From a checkpoint of a small mixture-of-experts model trained on Wikipedia.
Size: 10 layers, width 256, vocabulary 16384, 52.4M parameters.
Experts: 8 picks a token, a shared expert of 64 neurons.
Training: a variant of Muon for the experts, 538M tokens, 4108 steps.
Below are experts of layer 4 (counted from 0) of a mixture-of-experts language model. Rows are named router (the router's row for the expert) and show model dimensions 0-255. Each number is 50 + 12 x the weight over its row's rms, rounded and kept within 0 to 99.
After each expert's rows: "comes after" lists some tokens at least twice as common just before its tokens as in all text; "gets" lists some tokens that make up at least twice as much of what it gets as of all text. This comes from a sample of Wikipedia text that the model never trained on. Tokens count by the router's weight.

# expert 60
router:72 48 72 62 48 43 39 60 62 69 72 29 55 42 61 31 58 38 34 30 47 53 35 32 47 57 44 47 43 46 57 57 35 58 54 49 52 63 42 53 57 53 38 40 48 48 21 49 43 85 50 43 59 44 56 53 49 60 55 61 29 49 68 39 49 43 52 53 39 56 51 54 36 51 17 41 53 52 29 47 23 34 32 28 59 38 48 49 64 64 52 47 59 57 60 47 35 36 27 35 48 51 40 26 49 55 32 40 29 70 68 45 44 28 67 43 64 58 59 51 64 43 66 67 66 51 49 74 49 37 37 48 44 35 41 43 53 35 39 39 67 42 42 43 58 83 55 67 62 54 53 66 36 56 42 74 50 60 67 66 41 57 48 29 68 26 63 52 56 29 42 67 47 56 61 44 62 54 56 46 57 52 55 48 52 49 61 39 35 51 29 65 65 56 39 45 53 50 37 44 51 39 50 54 40 30 39 44 55 40 46 53 51 52 44 51 40 64 50 54 43 52 55 24 66 68 24 54 54 61 51 73 47 46 48 52 48 38 70 53 33 50 35 44 63 48 54 52 47 51 34 45 41 76 55 39
comes after: "3", "2", "5", "1", "4", "0"
gets: "0", "5", "6", "7", "2", "3"

# expert 31
router:59 45 49 45 53 52 27 36 40 53 61 52 38 57 33 59 57 53 35 44 60 31 50 47 52 53 58 64 31 62 48 56 59 58 27 47 47 54 44 56 68 62 56 66 40 40 59 41 59 43 68 28 44 46 44 27 60 65 41 65 47 50 65 56 33 50 49 61 48 40 60 63 42 24 56 39 35 50 53 43 63 70 77 50 21 49 63 42 71 54 56 29 61 36 51 34 57 67 39 72 46 47 28 58 47 47 67 53 28 46 47 45 43 59 36 45 58 40 65 38 47 54 66 31 39 61 41 50 48 34 60 50 31 44 45 27 35 65 38 32 56 77 52 35 61 42 49 60 43 62 51 64 52 46 56 35 50 51 54 80 58 55 44 63 45 48 50 47 52 43 57 33 48 60 63 36 58 33 64 61 33 74 43 58 50 56 65 63 22 29 52 58 52 49 40 51 66 71 49 66 60 67 47 47 38 53 44 46 22 53 72 67 59 48 70 63 39 39 44 38 37 57 30 49 63 56 63 35 61 33 41 74 38 54 33 40 61 60 34 60 60 41 43 48 38 47 42 53 64 62 67 53 43 55 73 66
comes after: "0", "3", "7", "6", "4", "5"
gets: ".", ".\n\n", ").", "\".", ".\"", " ."

# expert 25
router:74 55 69 52 74 55 23 65 68 36 57 47 47 60 74 08 28 48 38 31 44 39 34 36 50 47 45 41 43 40 67 49 70 37 50 63 51 59 47 51 56 42 58 36 57 36 39 37 34 26 58 54 45 51 50 69 45 37 41 45 56 66 56 35 27 43 74 36 55 52 62 68 38 49 37 33 53 57 40 60 35 57 53 37 73 50 45 41 72 53 58 64 49 72 40 61 32 47 49 29 68 50 46 37 48 44 39 52 57 50 36 50 56 25 58 54 50 49 60 36 48 57 43 53 50 50 48 56 46 49 54 56 42 55 42 68 87 47 38 61 56 58 46 56 45 54 66 45 60 54 56 39 34 54 43 53 58 58 47 74 38 54 42 40 46 39 58 64 52 47 61 57 45 42 46 50 58 54 68 61 52 56 41 46 55 65 53 57 39 53 46 71 55 52 64 59 32 51 46 53 39 64 65 39 47 35 59 27 39 47 67 52 72 63 62 71 44 78 60 51 42 62 49 48 60 70 48 39 43 41 39 69 72 52 53 40 54 35 78 34 40 65 76 62 38 66 49 45 39 51 41 63 52 69 61 41
comes after: " ", " (", "1", " ft", "%", "6"
gets: "6", "9", "7", "5", "8", " ft"

# expert 28
router:36 44 57 46 51 30 29 49 35 63 48 60 39 61 52 55 37 49 36 48 64 48 47 41 54 30 64 39 43 30 43 82 42 55 55 57 39 50 39 54 52 60 43 48 45 63 43 38 38 43 68 45 35 57 39 55 41 32 58 69 59 42 39 54 58 42 51 39 55 31 56 51 59 50 54 36 44 31 58 56 42 35 67 39 37 45 42 39 66 41 51 60 42 25 39 61 46 43 80 29 59 43 25 35 37 72 42 48 31 65 66 62 50 43 45 57 46 47 62 39 61 49 31 40 52 61 58 77 40 38 25 41 32 61 65 69 60 53 55 58 67 56 37 63 70 85 31 36 62 50 72 57 51 68 44 30 46 57 70 40 51 54 76 67 56 38 49 57 67 57 51 29 70 50 54 66 57 28 36 56 56 44 64 45 32 46 51 61 62 54 62 51 67 50 50 38 44 58 39 55 39 47 54 48 61 36 54 39 37 57 52 57 67 47 54 48 34 63 60 45 28 23 45 51 43 51 51 57 42 54 59 61 52 58 30 50 39 39 43 61 58 30 42 52 54 56 74 69 42 38 43 47 60 48 73 59
comes after: " ", "1", " (", "\"\n", " $", " £"
gets: "1", "2", "9", "8", "3", "5"

# expert 73
router:39 52 43 59 52 27 53 22 54 43 46 39 34 31 41 40 59 37 51 70 46 54 43 39 42 38 61 52 33 26 58 55 70 38 50 30 59 58 52 47 41 42 62 40 48 45 45 63 41 47 67 44 54 49 56 59 45 41 55 56 35 51 67 43 65 73 63 46 29 80 37 74 39 49 60 43 65 34 39 44 41 33 42 36 62 32 45 44 78 54 46 53 63 53 42 64 62 59 38 30 47 68 43 45 59 55 46 31 35 50 52 30 47 56 47 38 67 39 64 32 48 62 25 39 64 67 52 49 73 20 34 42 33 47 59 48 24 64 57 49 56 36 27 75 69 76 34 52 45 49 62 43 47 48 41 45 40 69 48 42 65 69 54 50 59 61 50 51 64 43 65 50 82 62 32 43 54 48 52 53 50 45 57 37 52 48 63 74 38 61 57 56 58 46 49 59 50 63 48 59 45 53 57 42 36 45 44 48 54 55 48 54 46 51 53 25 37 76 54 60 35 58 36 43 26 37 44 57 53 42 49 63 55 50 33 53 36 45 42 69 53 40 27 45 42 52 57 48 59 32 22 57 47 51 44 55
comes after: " ", "-", " (", "–", "/", "."
gets: "1", "2", "3", "4", "5", "6"

# expert 103
router:65 55 74 70 78 22 54 46 55 57 62 61 52 48 71 42 63 65 53 52 64 52 46 46 54 53 46 62 54 88 47 37 49 50 53 26 45 59 47 57 47 63 48 30 42 37 41 73 66 59 57 59 42 49 40 44 52 71 40 49 68 62 57 40 45 54 57 65 25 38 62 35 57 63 60 52 47 53 40 43 42 40 73 50 60 73 52 57 47 35 53 33 40 47 28 58 54 54 39 40 60 57 65 40 47 29 44 69 81 40 69 41 60 60 44 55 48 55 51 48 43 48 47 59 35 50 38 47 55 57 48 45 42 38 49 42 37 32 47 62 73 37 67 53 54 45 39 45 45 73 43 65 36 42 44 30 54 75 56 60 44 55 59 44 48 78 49 56 40 41 47 44 65 45 31 44 54 49 32 56 62 53 37 32 62 75 38 34 49 60 29 68 59 47 53 59 56 64 69 26 34 32 56 40 63 32 66 56 46 51 38 61 60 53 35 34 36 38 40 56 49 38 59 18 44 33 37 56 55 38 65 49 59 62 60 56 46 44 53 51 56 65 40 44 57 42 23 45 53 44 46 51 51 24 44 55
comes after: " |", ":", " (", " Z", "-", " U"
gets: " U", "^{", " Un", " Z", " L", "_{"

# expert 124
router:60 54 44 55 69 24 27 31 54 66 63 63 56 45 31 51 69 61 50 33 48 62 31 62 49 37 40 53 35 37 46 45 65 53 54 36 47 35 45 41 70 42 40 47 40 58 81 51 38 31 54 38 56 50 26 62 41 55 83 67 53 52 50 49 60 47 51 41 45 42 63 60 62 60 58 42 47 43 47 46 45 58 67 54 25 59 46 56 33 47 57 28 65 71 60 61 35 55 63 36 65 50 57 42 47 40 62 59 52 62 54 63 47 66 36 51 67 51 71 45 51 58 51 48 34 44 50 52 32 54 75 38 50 54 45 52 68 55 52 62 71 67 50 55 43 41 34 27 49 51 54 47 62 59 69 33 56 66 51 80 37 57 52 63 32 48 50 44 52 69 67 51 42 48 63 49 69 27 51 62 59 37 48 49 32 43 56 43 61 47 63 72 68 49 51 62 39 42 50 63 20 68 24 48 51 54 58 58 43 51 49 54 48 56 56 61 35 41 49 60 48 58 39 51 53 34 60 56 49 49 23 41 50 36 32 64 31 35 40 70 54 34 52 55 52 51 49 42 47 75 50 56 41 63 85 60
comes after: "\n", ")\n", ".\n", "==\n", ";\n", "===\n"
gets: "-", " -", "–", " List", "See", "====="

# expert 80
router:35 49 52 46 34 39 59 34 59 53 46 37 48 35 15 59 45 38 70 58 62 49 43 40 52 63 43 58 21 23 58 56 72 53 60 41 55 51 64 54 66 47 68 49 28 51 53 44 36 67 30 35 53 36 51 54 36 44 56 41 32 53 50 37 72 65 48 43 27 53 59 63 48 51 31 63 59 56 50 40 45 32 39 37 71 37 65 47 75 61 56 66 61 55 48 58 74 37 48 33 35 54 34 60 57 67 54 16 33 55 65 43 34 41 45 35 51 52 49 40 61 53 36 68 74 57 55 75 48 31 27 37 35 45 57 54 41 45 70 47 54 34 35 63 56 65 43 41 37 56 55 56 35 42 36 57 32 71 45 30 45 61 52 48 60 51 45 39 44 50 38 54 63 37 42 65 60 49 71 56 47 47 58 60 46 51 62 38 35 51 49 40 64 50 44 67 69 55 52 57 50 27 60 54 48 45 45 52 57 59 46 42 46 63 60 42 57 77 44 61 62 47 41 40 66 54 21 53 70 48 48 59 47 53 41 57 49 28 33 71 48 35 32 47 48 51 55 61 42 33 32 48 52 54 41 43
comes after: "0", "5", "6", "4", "3", "1"
gets: "0", "6", "3", "4", "5", "7"

# expert 1
router:48 48 47 58 77 37 15 23 36 40 65 54 36 45 53 39 29 35 68 54 57 44 25 37 38 51 45 50 53 63 45 41 26 44 46 34 45 66 45 43 59 55 64 42 50 43 60 55 57 63 59 50 47 43 37 59 54 31 26 46 60 53 58 78 63 37 77 36 35 46 36 41 54 61 51 48 52 46 26 42 45 67 63 52 52 58 49 49 29 31 60 50 72 42 53 40 42 40 51 47 55 56 53 49 46 49 33 71 37 65 47 64 45 39 36 51 32 42 66 34 41 60 46 36 29 30 62 54 58 34 58 67 55 57 46 41 55 34 48 46 52 54 64 48 51 64 46 33 66 45 36 39 39 42 62 46 42 39 43 48 50 46 37 55 43 42 61 49 51 42 78 49 70 64 53 42 33 35 65 37 63 81 57 46 44 45 57 53 46 43 54 52 64 41 65 52 50 56 59 56 40 48 69 55 54 45 32 45 40 57 24 57 73 61 56 65 55 49 53 70 54 58 49 56 38 75 30 69 83 71 72 61 45 46 42 41 67 59 56 38 51 60 32 63 51 43 39 56 45 64 44 38 48 76 52 49
comes after: " (", ".", " \"", "-", " a", " and"
gets: " H", "n", " f", " l", " p", " T"

# expert 118
router:68 44 60 55 47 30 63 40 53 60 64 49 29 49 34 66 39 47 41 51 67 36 43 39 50 44 66 31 26 39 57 64 53 62 73 62 53 57 54 63 43 53 29 49 31 45 47 49 57 54 37 36 50 53 54 85 60 43 58 52 44 39 44 32 67 31 48 43 32 57 47 50 48 36 30 73 36 42 60 43 42 34 58 52 36 37 34 49 68 73 47 60 37 39 67 65 56 59 57 30 51 44 44 44 31 43 57 30 32 64 68 41 36 56 45 43 41 37 49 33 62 61 43 68 61 45 50 70 52 39 25 59 50 48 63 64 42 41 47 43 58 38 39 67 56 71 32 46 50 68 59 28 42 53 49 70 44 50 71 61 49 66 35 51 35 61 39 46 66 53 69 64 41 71 58 49 64 50 41 56 44 57 57 53 45 47 46 63 21 51 49 59 85 59 35 61 51 54 53 55 40 28 54 60 54 36 45 40 65 46 38 40 42 71 35 42 43 59 57 48 45 30 54 34 41 29 27 41 53 48 26 56 45 49 39 58 47 38 56 49 53 40 48 43 50 50 60 67 49 30 45 34 43 71 46 34
comes after: "1", "2", "3", "4", "5", "6"
gets: "0", "5", "3", "4", "1", "7"

# expert 32
router:56 54 59 39 47 70 51 18 45 41 52 50 75 51 76 39 65 37 61 61 33 41 47 71 44 56 39 42 46 53 51 48 46 40 36 59 51 36 41 45 57 51 53 27 55 34 44 65 63 25 37 39 42 64 26 49 57 35 61 42 51 66 45 58 49 21 56 43 51 33 39 48 42 48 57 53 56 70 55 44 30 62 29 63 30 52 50 43 53 58 44 65 48 74 45 67 44 40 71 36 64 53 53 48 39 48 61 58 55 56 49 61 55 68 42 51 45 63 44 46 44 53 49 39 59 48 54 40 45 54 39 49 69 55 62 49 75 40 59 54 65 54 61 41 63 34 40 53 54 73 58 50 58 46 21 53 36 48 60 32 40 79 31 57 51 46 57 55 46 35 54 49 43 39 51 38 61 43 34 37 47 49 80 52 48 34 62 45 60 54 20 42 74 45 57 74 40 57 42 52 60 43 28 44 52 24 44 56 40 60 72 63 35 43 16 42 69 47 55 60 62 44 49 55 58 24 51 66 55 39 55 54 61 66 53 25 71 63 44 43 46 48 67 43 36 51 58 65 50 45 52 44 62 38 35 38
comes after: " the", " as", " in", " was", " a", " at"
gets: " out", " up", " All", " off", " down", " all"

# expert 61
router:50 43 53 72 66 64 50 35 48 60 64 47 59 55 78 40 53 66 29 35 51 39 46 29 56 77 55 45 42 49 51 42 43 57 69 65 46 46 48 42 59 69 54 61 71 58 42 55 51 43 28 40 37 39 50 60 58 66 49 57 70 37 29 41 53 30 28 34 57 62 68 49 44 64 33 56 37 52 54 29 69 58 53 51 53 45 43 48 70 66 50 55 52 63 42 65 40 54 67 68 73 53 39 54 57 34 29 50 58 71 64 43 46 38 60 76 58 14 77 56 38 57 50 68 64 55 30 54 59 39 52 46 47 61 45 45 61 52 42 27 38 55 45 67 51 47 69 50 45 57 37 58 54 44 38 30 42 44 50 57 42 35 58 60 48 65 49 55 66 63 36 54 44 50 66 44 29 56 51 50 27 40 43 41 41 53 55 24 51 36 42 54 36 43 43 46 49 49 52 49 42 55 58 52 49 54 45 52 55 58 60 73 59 67 39 65 28 68 40 37 58 62 54 58 63 59 51 33 51 66 31 73 59 53 67 35 45 74 59 52 32 43 57 58 47 50 42 67 59 35 51 35 46 67 73 37
comes after: " |", " on", " in", "In", "6", "On"
gets: " October", " March", " September", " November", " May", " January"

# expert 67
router:54 42 59 54 64 61 48 62 34 39 30 42 34 63 46 70 48 45 50 54 59 57 33 52 56 50 62 57 65 29 68 51 57 56 52 52 47 46 59 66 44 29 55 70 36 52 62 66 63 62 69 68 31 49 27 44 61 74 52 40 28 43 58 62 57 47 45 44 28 69 52 35 51 50 28 58 36 51 54 29 23 34 35 52 56 59 71 51 58 25 46 65 58 25 51 40 48 44 64 39 47 47 54 47 52 40 28 62 60 70 16 38 71 24 45 41 51 43 72 35 31 33 58 50 33 37 49 52 58 52 48 63 71 53 58 15 66 58 44 37 35 69 49 39 41 33 52 55 48 52 25 57 30 42 64 48 46 51 48 45 55 52 52 50 32 36 48 49 37 46 47 65 54 38 59 48 49 63 33 45 49 36 62 55 50 53 46 50 40 68 56 58 59 60 42 64 45 42 42 56 40 41 53 48 53 63 36 49 29 59 79 57 60 59 41 28 49 54 50 34 49 36 50 52 47 70 47 35 58 59 61 58 44 55 60 40 53 57 27 52 28 63 53 41 54 48 41 53 62 45 49 28 28 48 51 40
comes after: ",", " of", "-", ":", " by", "|"
gets: " Z", " K", "yn", " Ph", " J", "oph"

# expert 81
router:56 50 52 63 68 40 31 52 59 62 76 61 38 47 84 55 50 65 49 25 54 44 44 42 54 45 60 35 36 60 54 50 35 68 55 66 42 63 41 49 55 63 47 65 63 54 52 67 47 40 60 55 39 56 49 45 26 69 64 50 50 46 39 53 50 35 46 42 55 37 65 56 52 67 28 37 36 56 63 46 65 63 68 55 44 56 64 52 41 44 41 65 39 53 47 66 60 40 44 47 41 43 62 30 64 60 82 49 24 76 68 61 42 47 40 50 56 47 70 37 60 44 64 60 43 55 41 65 30 64 51 36 52 60 27 41 64 44 51 42 54 53 43 70 55 44 58 30 48 64 34 76 65 84 49 55 49 47 53 57 28 61 42 78 60 49 50 63 50 54 61 53 47 50 49 52 49 61 51 51 43 40 55 42 50 46 43 43 60 58 49 56 41 47 53 53 54 50 68 50 52 47 30 43 44 31 52 62 44 53 53 59 76 63 54 65 09 53 60 47 34 47 53 51 56 45 53 39 37 44 42 58 80 34 46 25 41 72 50 60 55 44 64 49 61 80 45 73 45 31 49 56 50 55 73 47
comes after: " |", "|", ",", " October", " March", " November"
gets: " ", " /", " (−", " (#", " mid", "‍–‍"

# expert 19
router:44 46 58 44 61 34 18 50 43 53 52 48 38 42 43 48 30 33 76 64 35 43 55 42 44 41 40 43 51 53 71 38 56 37 62 48 34 52 52 57 61 46 51 38 79 34 55 57 53 40 63 69 50 52 55 50 61 72 51 44 63 43 70 47 30 40 52 43 39 67 55 62 57 46 76 60 45 22 58 42 43 42 49 69 64 39 65 43 55 34 58 57 60 45 57 47 49 45 38 40 77 54 39 52 53 53 34 59 54 75 45 46 35 44 69 66 51 46 69 29 45 53 39 74 51 57 50 44 45 59 44 61 33 52 40 90 44 27 72 43 52 73 62 68 52 61 50 29 55 47 68 38 42 44 52 68 41 53 51 59 58 44 67 38 30 47 55 54 61 50 64 41 48 51 29 38 48 35 42 58 61 24 62 59 75 44 55 43 47 63 58 63 79 46 52 64 43 31 42 60 58 65 69 57 52 52 44 50 42 59 55 56 49 62 70 46 37 59 52 43 40 48 66 22 23 56 29 45 50 67 53 50 47 57 57 46 60 45 48 43 40 65 75 51 42 49 51 32 37 51 61 46 38 53 56 62
comes after: " ", " D", " d", ".", " (", "D"
gets: " D", "d", " d", "2", "D", "-d"

# expert 88
router:59 41 28 71 54 43 54 47 54 33 42 39 42 57 43 77 38 68 46 61 70 22 66 60 62 40 51 66 72 51 54 39 88 60 47 22 38 55 47 48 53 35 37 47 55 49 30 45 51 61 62 50 60 46 60 69 55 42 59 48 50 38 31 45 25 69 53 57 32 44 38 45 69 68 36 44 50 46 60 60 45 33 48 50 64 19 34 46 41 56 41 51 34 47 57 44 55 43 44 50 42 53 56 59 65 29 34 62 49 58 46 59 59 60 53 55 46 64 46 49 44 52 47 61 27 44 53 53 55 30 48 51 54 61 44 53 65 68 68 52 54 68 30 38 32 46 61 34 60 36 49 33 39 60 43 54 64 50 57 48 46 54 50 60 46 78 49 54 46 58 50 36 39 38 71 51 40 49 62 50 65 66 44 61 51 50 49 41 36 30 44 61 40 50 53 59 78 63 51 62 28 32 69 55 71 68 76 45 53 46 44 52 40 45 43 43 53 55 45 57 49 50 46 43 54 75 47 67 49 53 43 39 54 46 37 51 59 33 73 42 41 77 44 57 66 47 34 35 46 52 62 20 42 81 49 54
comes after: " the", " a", " c", "-", " The", " ar"
gets: "ac", " family", "it", "ec", "anc", " Roman"

# expert 55
router:40 43 50 62 42 45 45 40 63 48 56 45 53 33 47 47 52 49 37 75 23 54 41 59 45 44 30 51 51 34 59 55 56 42 60 51 44 55 55 48 59 43 53 74 55 77 55 63 53 48 31 32 41 44 55 39 59 58 69 55 37 55 45 46 61 55 70 57 33 29 66 34 74 62 49 65 35 46 52 70 57 41 51 39 54 45 54 65 19 42 48 51 48 40 61 53 47 49 52 62 47 54 41 50 74 57 41 56 62 38 42 52 55 47 49 70 61 55 60 60 43 52 40 74 42 57 52 38 71 69 44 31 61 45 71 67 58 43 70 61 33 64 56 31 47 34 56 61 61 36 44 42 62 43 51 60 68 28 42 53 58 47 65 60 47 63 43 39 48 45 70 44 43 43 33 72 47 63 61 48 38 42 63 56 31 55 55 19 42 54 50 65 33 49 55 44 46 75 36 68 41 36 39 43 76 47 49 60 62 49 34 23 63 50 76 25 76 46 55 27 58 43 55 43 44 54 48 59 31 65 46 36 41 69 57 36 28 54 64 36 58 47 42 28 72 57 64 39 48 43 43 39 48 55 50 58
comes after: " the", " is", " a", " The", " an", " did"
gets: " not", "est", "ly", "ot", "at", "ust"

# expert 37
router:63 47 60 71 39 39 38 33 56 66 42 59 81 53 23 48 68 60 34 36 59 58 45 42 67 60 73 51 51 44 48 54 57 68 63 47 29 55 48 43 46 51 35 50 53 59 54 42 46 47 38 43 55 52 43 63 25 48 58 48 61 55 40 43 42 34 35 65 50 40 49 41 56 61 35 45 21 63 61 64 54 65 64 55 57 68 38 32 52 53 49 58 65 52 58 58 33 55 60 47 41 55 30 43 33 36 64 58 61 52 55 50 22 32 51 38 49 39 61 36 62 44 35 52 59 40 41 51 25 58 44 55 49 55 45 54 67 29 44 45 68 70 55 57 43 44 68 47 40 51 69 59 56 89 66 54 60 56 51 65 41 71 34 53 43 70 50 44 61 63 57 66 26 57 60 72 57 45 62 54 57 64 58 46 52 30 47 46 57 30 46 51 58 51 36 73 71 48 43 54 71 57 29 40 46 48 58 36 48 47 55 37 75 60 54 66 29 47 37 43 29 53 48 36 67 67 48 49 43 55 49 40 50 37 22 42 45 61 45 58 49 56 46 39 51 44 69 46 45 55 45 60 57 79 74 40
comes after: " |\n", "\n", ")\n", "|", "|---|---|---|---|\n", "|---|---|---|---|---|---|\n"
gets: "|", " |", "-", "′", " •", "%\n"

# expert 57
router:68 49 73 48 52 33 56 65 63 63 44 54 52 51 44 65 34 51 63 58 32 50 49 41 34 42 57 47 25 61 51 64 38 58 68 50 53 43 50 42 62 49 36 38 38 55 36 67 40 43 68 53 49 48 60 50 45 53 42 39 54 38 63 40 56 36 24 49 80 21 56 61 47 26 45 43 23 63 64 46 23 38 56 32 35 63 49 56 78 43 58 50 47 57 52 47 64 34 49 36 46 45 51 35 49 66 51 56 44 59 64 78 38 50 43 57 57 59 49 46 77 42 52 62 42 34 55 53 39 59 59 41 46 47 34 50 70 35 73 33 69 49 27 46 57 37 57 49 48 64 38 61 65 89 43 61 69 56 56 64 51 40 35 62 73 52 58 48 48 50 63 55 41 48 59 49 53 47 63 51 60 58 38 47 54 40 56 52 58 48 32 54 46 50 46 89 42 70 52 45 60 60 54 56 51 32 59 58 46 57 39 50 62 56 16 48 45 57 44 41 30 43 71 61 40 60 40 54 50 40 51 47 51 42 60 66 73 58 50 52 59 44 32 40 32 55 44 55 47 63 35 67 63 58 75 39
comes after: " |", ";", " W", " L", ":", " at"
gets: " ", "°", " (", "′", " $", " km"

# expert 63
router:54 53 59 32 69 47 39 59 45 66 65 42 57 55 64 67 25 37 50 60 37 61 45 37 33 64 58 79 62 45 57 43 43 48 43 48 31 45 49 62 39 54 56 49 43 33 42 45 54 70 58 35 65 39 33 57 45 56 52 50 47 64 51 71 43 35 56 50 57 74 49 59 57 63 64 47 36 53 54 48 64 63 67 56 38 51 24 65 42 65 44 41 49 53 44 57 44 50 66 36 41 51 44 61 77 59 67 38 48 56 60 29 59 43 49 42 53 61 54 32 59 47 76 68 59 50 45 55 41 54 68 59 48 43 78 60 39 51 77 49 50 38 61 30 46 43 70 36 42 49 84 27 59 57 66 46 44 29 52 73 74 30 57 40 41 49 57 50 63 53 65 44 71 57 58 60 55 35 43 65 53 69 61 47 42 68 60 54 50 57 50 67 35 48 51 48 35 32 54 54 49 83 23 47 61 44 40 55 47 41 34 61 56 39 56 50 56 53 49 48 42 45 57 62 40 46 49 60 38 75 61 73 44 75 52 71 60 39 16 44 64 54 61 43 53 62 47 42 66 57 45 49 45 54 51 48
comes after: " ", " (", " \"", " fact", " y", " '"
gets: "2", "1", " o", " y", " do", "o"

# expert 12
router:69 41 34 55 50 29 47 27 49 71 73 48 47 44 49 39 37 64 51 56 43 61 61 63 43 48 64 42 30 36 50 53 57 62 36 50 49 54 37 53 35 65 54 34 59 45 53 48 59 27 53 47 39 45 54 57 14 52 57 52 50 55 81 54 51 58 51 45 36 34 46 77 61 60 45 50 39 57 51 67 63 46 57 36 51 51 66 58 59 61 46 61 43 35 42 70 62 44 44 50 36 51 34 37 63 33 52 40 34 58 65 76 52 36 50 41 69 55 62 53 68 60 66 36 60 43 28 85 47 39 49 52 47 55 61 52 41 48 34 48 54 42 52 70 50 86 56 59 42 59 44 71 47 46 54 26 48 37 80 50 32 42 50 49 47 45 50 44 39 66 53 55 77 60 53 54 59 26 32 63 52 54 61 54 72 45 52 44 65 61 37 57 45 42 38 56 57 68 60 41 49 43 47 36 54 42 50 75 35 45 43 60 46 53 36 58 47 63 59 71 30 33 43 32 64 66 37 57 30 48 48 53 53 60 30 36 32 37 32 61 58 37 49 39 53 64 59 64 53 39 49 36 48 65 71 40
comes after: "2", "0", "1", "9", "′"
gets: "0", "9", "2", "1"

# expert 26
router:50 48 53 60 56 40 31 80 56 49 49 60 42 52 54 37 46 51 50 49 58 41 55 66 35 45 47 49 38 50 30 44 43 45 52 53 61 43 42 49 58 55 30 36 43 54 57 55 34 37 64 55 59 48 71 34 49 61 49 47 68 25 53 48 28 33 44 50 38 50 36 67 49 63 48 50 46 53 28 24 62 24 60 46 48 47 22 58 43 28 64 46 48 62 36 48 43 37 53 56 65 49 39 48 45 33 34 71 49 57 41 42 37 58 57 72 38 44 60 69 73 54 56 62 36 50 55 62 44 40 45 63 33 53 33 55 45 65 45 57 69 60 42 66 50 37 71 46 44 55 76 57 56 55 50 45 48 51 52 86 35 65 47 31 75 40 48 43 48 50 41 48 70 48 49 37 47 28 66 56 39 65 50 54 32 68 66 45 44 48 41 62 73 45 47 31 47 49 59 37 69 65 66 45 49 25 43 58 25 44 49 49 56 53 67 54 27 53 55 43 63 58 57 28 49 26 38 49 35 53 61 77 47 47 59 47 43 61 63 53 55 65 44 51 29 42 70 50 42 73 39 76 45 65 54 33
comes after: " ", " |", "0", ")", "%", " %"
gets: " |", ";", " %", " +", "%", " —;"

# expert 39
router:49 51 41 36 49 63 61 36 56 56 62 44 46 67 66 51 39 58 43 39 42 66 53 38 45 36 61 39 60 49 37 44 29 36 49 56 52 40 43 43 49 66 56 55 73 33 50 38 46 49 37 31 36 47 51 53 35 29 61 53 49 76 38 64 35 50 41 39 71 45 40 60 52 70 55 35 60 57 39 59 48 69 41 31 39 57 31 40 66 74 46 55 59 64 61 30 56 55 71 63 48 51 58 47 41 57 38 35 45 43 53 59 36 46 39 56 38 71 41 50 58 47 35 39 41 46 56 46 68 34 37 52 40 55 59 62 73 37 37 51 40 31 54 38 54 38 50 44 55 46 38 72 61 56 50 57 41 57 46 32 64 59 39 51 49 71 42 48 49 55 68 36 44 55 63 79 41 62 41 48 52 62 68 42 56 77 51 50 40 77 39 39 40 51 41 64 32 67 57 51 57 66 40 58 55 53 22 48 71 38 40 60 50 70 72 40 53 47 39 35 41 35 59 50 42 46 44 31 29 39 34 35 46 42 47 29 38 36 79 42 57 19 61 56 28 62 66 66 43 45 52 43 62 60 54 31
comes after: " the", " a", " to", " The", "The", " one"
gets: " same", " following", " end", " next", " one", " half"